python train.py --experts_per_token=8 --normalize_top_k=false --vocab_size=16384 --norm="rmsnorm" --beta1=0.95 --dataset="wikipedia_en"
Below are experts of layer 9 (counted from 0) of a mixture-of-experts language model. Rows are named router (the router's row for the expert) and show model dimensions 0-127. Each number is 50 + 12 x the weight over its row's rms, rounded and kept within 0 to 99.
After each expert's rows: a language model's description of what the expert responds to; "raises" lists some tokens whose logits its average output raises strongly, later layers aside. This comes from a sample of Wikipedia text that the model never trained on.

# expert 10
router:47 45 73 35 53 43 28 50 27 29 42 58 59 39 42 56 60 55 58 68 47 83 33 58 58 35 41 34 61 72 42 54 44 45 35 43 40 50 52 52 53 47 39 39 66 37 48 24 52 56 46 63 68 63 34 47 59 39 51 38 60 50 50 55 31 29 46 43 35 55 66 54 44 50 52 64 60 63 43 63 43 49 48 52 63 44 69 50 65 34 48 63 53 68 52 48 57 65 27 40 57 47 25 35 64 43 53 50 40 25 57 45 69 36 40 29 42 38 44 65 45 65 29 52 34 51 61 60
Description: Word-initial prefix pieces starting a longer word, such as con, trans, inter, pre, sub, as in con·gested, con·glomerate.
raises: "un", "du", "her", "e", "eller"

# expert 61
router:49 41 66 46 32 42 47 46 78 39 51 40 56 65 52 40 43 60 52 54 38 66 44 61 46 50 65 60 52 47 60 34 38 58 42 57 39 49 36 67 72 24 34 31 56 32 70 43 58 35 56 48 24 25 33 46 61 69 48 47 58 45 47 62 28 35 34 46 62 47 49 40 64 52 43 30 29 63 53 49 36 40 49 53 47 58 66 66 41 51 62 54 49 54 46 51 56 37 63 30 37 46 60 56 65 52 70 56 24 45 32 61 44 51 50 35 57 51 27 28 68 55 45 45 58 66 55 55
Description: Word pieces with t-endings inside words, often in species descriptions or parentheses, such as it in longitudinally, ut in Neutral, Test.
raises: "ar", "a", "ra", "i", "e", "h"

# expert 52
router:46 60 69 40 34 36 27 36 44 35 41 50 56 59 42 64 40 55 57 53 28 81 32 59 55 35 65 52 63 73 32 79 41 37 27 48 42 66 50 41 58 34 45 50 63 64 56 44 48 30 48 59 44 64 45 36 58 63 55 61 57 49 53 69 35 43 41 56 45 59 52 55 45 50 53 64 62 58 39 60 42 59 47 66 64 49 69 56 32 34 54 58 46 55 60 39 41 62 37 52 50 57 27 36 64 44 54 62 32 29 50 39 65 58 41 51 39 44 54 45 23 63 36 70 47 48 65 56
Description: Place names and words like there, continue, Ireland in old British act titles, and °E in coordinate strings.
raises: "with", "in", "Ar", "from", "nam", "inter"

# expert 23
router:45 44 64 54 49 41 38 60 54 52 54 48 61 39 60 63 64 43 41 27 45 39 45 66 43 33 57 62 52 34 41 59 58 46 37 58 40 57 80 52 59 53 38 52 32 41 34 32 48 64 57 34 43 65 56 41 53 44 64 53 29 37 45 40 47 41 30 35 55 55 49 41 57 69 63 50 36 58 49 57 63 76 25 60 37 51 50 34 44 44 52 62 62 29 46 67 56 51 78 72 63 63 40 59 49 42 58 63 60 82 66 65 46 28 36 61 48 35 40 39 43 57 39 50 49 31 38 45
Description: Leading digit chunks of years and large numbers in prose and tables, such as 198 in 1989, 201 in 2011, population counts.
raises: " |", ".", " (", "1", ",", "3"

# expert 15
router:39 55 42 43 57 58 54 70 40 45 37 36 51 53 72 38 28 65 52 65 70 42 50 52 50 59 24 52 64 58 39 46 29 33 46 53 63 60 39 59 57 63 24 65 42 50 56 60 27 44 31 31 43 33 49 38 37 37 44 53 53 39 54 59 30 51 34 40 46 28 57 53 65 61 56 37 78 51 60 48 44 75 52 44 49 49 53 36 38 73 39 45 68 22 64 55 44 59 41 45 39 65 39 48 62 53 50 33 59 33 59 57 42 66 40 44 56 47 37 40 42 53 63 55 49 58 56 30
Description: Kinship and title words and the linking words around them in genealogies, such as married, son of, daughter, wife, King, Viscount.
raises: " (", " with", " a"

# expert 14
router:31 66 47 37 50 51 73 37 57 75 70 61 34 41 53 47 30 50 51 57 79 39 49 41 60 47 37 53 39 66 28 64 57 43 47 46 51 58 59 35 33 44 64 60 52 52 50 63 23 77 52 42 40 28 47 40 39 35 36 53 37 62 66 55 50 68 54 43 56 36 72 61 34 37 34 65 58 33 45 42 67 69 38 56 66 43 43 56 48 52 48 57 40 48 45 33 46 38 43 56 58 24 64 39 52 33 42 60 49 59 45 48 48 57 32 46 39 60 53 48 61 51 70 53 57 30 62 40
Description: Sentence-final periods, often followed by paragraph breaks, and closing == heading markers, e.g. family Eucyclidae., ==Description==.
raises: "==", "By", "On", "The", "Z", "With"

# expert 4
router:59 40 44 64 54 51 75 42 29 44 68 55 39 42 32 50 59 47 64 58 34 37 63 45 60 33 45 31 71 63 55 55 57 33 45 59 50 44 51 48 46 64 69 53 42 31 50 49 36 59 71 62 36 43 47 34 64 55 53 57 49 48 40 19 57 70 61 59 65 56 57 65 56 47 38 43 44 70 59 43 60 66 42 76 68 32 54 33 60 44 59 45 39 47 58 53 34 23 71 67 67 56 34 44 49 48 36 67 55 61 33 60 59 34 41 67 40 36 57 53 52 66 46 46 55 49 59 44
Description: Colons, pipes, line breaks and currency signs in infoboxes, citations and tables, plus reference-number digits after (#0, ISBN, www.
raises: " .", " ±", "3", "25"

# expert 63
router:36 46 30 82 55 73 67 56 42 54 33 49 55 36 53 43 49 50 26 62 56 61 47 33 44 26 44 44 58 27 37 42 26 52 42 32 34 66 57 62 29 39 50 53 58 66 46 69 57 58 57 49 52 40 47 46 30 52 65 39 55 53 41 53 47 71 51 46 48 57 44 37 66 52 40 63 61 50 79 60 53 38 54 56 63 42 48 67 50 43 32 43 44 55 45 47 38 66 51 34 43 57 56 69 48 64 32 51 54 64 55 45 33 58 37 53 51 57 63 48 47 56 80 43 40 52 27 24
Description: Verbs and connectives in biographical career sentences after he or a comma, such as was, but, after, despite, spent, served.
raises: " also", ",", " the", " a", " not", " in"

# expert 47
router:48 64 71 44 34 38 24 38 36 39 48 53 49 59 44 68 54 73 60 53 38 72 40 73 48 43 66 55 73 68 33 63 31 44 38 49 44 68 60 53 58 35 43 53 53 54 53 35 61 45 53 59 47 65 46 44 49 56 64 50 58 44 51 73 31 52 50 62 50 47 46 47 38 49 42 59 50 52 26 68 49 56 31 56 67 52 66 60 40 37 52 61 57 52 50 58 44 58 29 53 61 46 28 38 53 35 50 58 37 26 30 26 67 51 51 54 40 41 53 52 26 58 35 71 37 50 69 64
Description: Scattered pieces in lists, score lines and taxonomy infoboxes, such as digits before dashes, Latin genus endings and separators.
raises: ".", "-b", "-m", "-", "-l", "-t"

# expert 55
router:69 46 37 54 39 42 67 33 64 50 51 42 44 28 48 64 37 29 15 68 46 59 61 52 69 48 53 52 55 55 57 49 26 44 44 42 63 43 52 55 31 37 69 37 66 66 50 43 57 33 41 60 64 53 71 51 43 45 64 60 35 50 41 54 52 71 48 47 78 57 34 40 35 56 46 57 48 35 63 61 54 48 45 57 70 60 57 68 59 57 43 39 32 47 45 43 29 54 57 57 63 43 32 51 62 50 39 54 42 54 48 46 56 53 35 73 32 45 43 68 55 30 64 21 41 59 45 55
Description: Auxiliary and modal verbs after a subject, plus infinitive to, such as may be, would take, has also, doesn't.
raises: " also", " be", " take", " run", " not"

# expert 30
router:66 55 38 25 64 42 59 44 61 43 76 49 43 37 54 57 40 56 49 32 52 18 43 47 30 30 58 54 44 47 28 36 42 27 48 67 35 71 58 44 47 32 69 51 58 52 32 58 52 52 58 26 58 39 38 39 49 39 51 58 34 50 46 35 62 59 58 56 67 42 60 64 34 50 36 50 53 63 45 65 76 53 30 60 68 41 46 37 44 42 51 53 40 47 56 30 39 41 30 56 57 50 42 56 37 36 64 49 50 54 33 57 43 56 20 43 58 55 49 44 61 66 49 45 69 47 50 34
Description: Sentence-final periods, closing punctuation and decimal points inside numbers and statistics, such as 92.48, ")." and ".".
raises: "7", "8", "5", "9", "1", "6"

# expert 54
router:52 43 31 33 56 56 72 65 31 52 54 51 36 42 62 50 57 64 69 52 59 61 38 46 72 48 65 39 62 59 58 65 61 60 42 37 39 65 49 57 43 47 67 49 55 71 62 57 47 49 31 59 50 31 36 57 46 60 56 46 43 35 62 36 49 61 27 64 63 58 69 53 50 30 51 41 56 47 35 51 41 32 83 63 37 36 57 54 57 61 46 49 38 29 42 41 78 34 60 54 29 64 40 41 51 39 39 62 53 54 32 36 65 36 36 48 38 54 49 69 52 52 30 53 51 48 66 65
Description: Names of organizations, governments and laws, plus opening parentheses before acronyms, such as Institute, Committee, Council, Act, (IUCN).
raises: " (", "ars", " to", "ure", " on", "("

# expert 21
router:37 47 52 28 27 31 20 37 45 44 63 54 56 60 43 70 44 51 54 42 46 75 39 64 60 48 45 44 59 54 47 79 53 24 27 54 43 59 54 50 53 49 41 58 53 73 55 33 64 32 59 65 58 47 31 45 65 41 51 54 55 46 44 68 49 42 55 41 37 50 48 58 36 59 41 64 55 60 32 52 49 42 47 63 67 53 62 60 42 40 53 43 48 41 62 56 47 71 46 51 67 61 38 58 63 46 61 62 37 24 38 46 51 40 58 38 49 55 38 50 21 59 49 75 57 79 63 56
Description: Single capital letters or short opening pieces at the start of names and foreign words, such as H in Huston, Ne in Neustadt, L in Lied.
raises: "hip", "uch", "ust", "ause", "uster", "IN"

# expert 19
router:26 55 46 27 29 49 40 67 60 52 57 58 74 36 47 67 43 34 51 61 39 53 71 45 64 56 74 50 57 43 44 45 32 57 28 66 45 47 53 37 68 63 52 59 34 59 53 29 45 28 58 45 32 55 48 60 73 33 40 47 69 44 38 54 34 39 33 54 60 51 52 38 64 48 40 44 44 63 53 45 42 34 39 63 39 51 48 48 37 37 69 57 38 64 67 55 52 52 26 54 40 60 59 48 46 58 57 69 38 44 42 54 41 57 61 39 40 34 26 46 62 52 44 62 67 60 70 65
Description: Single consonant or consonant-cluster pieces starting a word, often in names or compounds, such as b in Blackbirds, C in Caves, br, tr.
raises: "ary", "ron", "rew", "il", "as", "ri"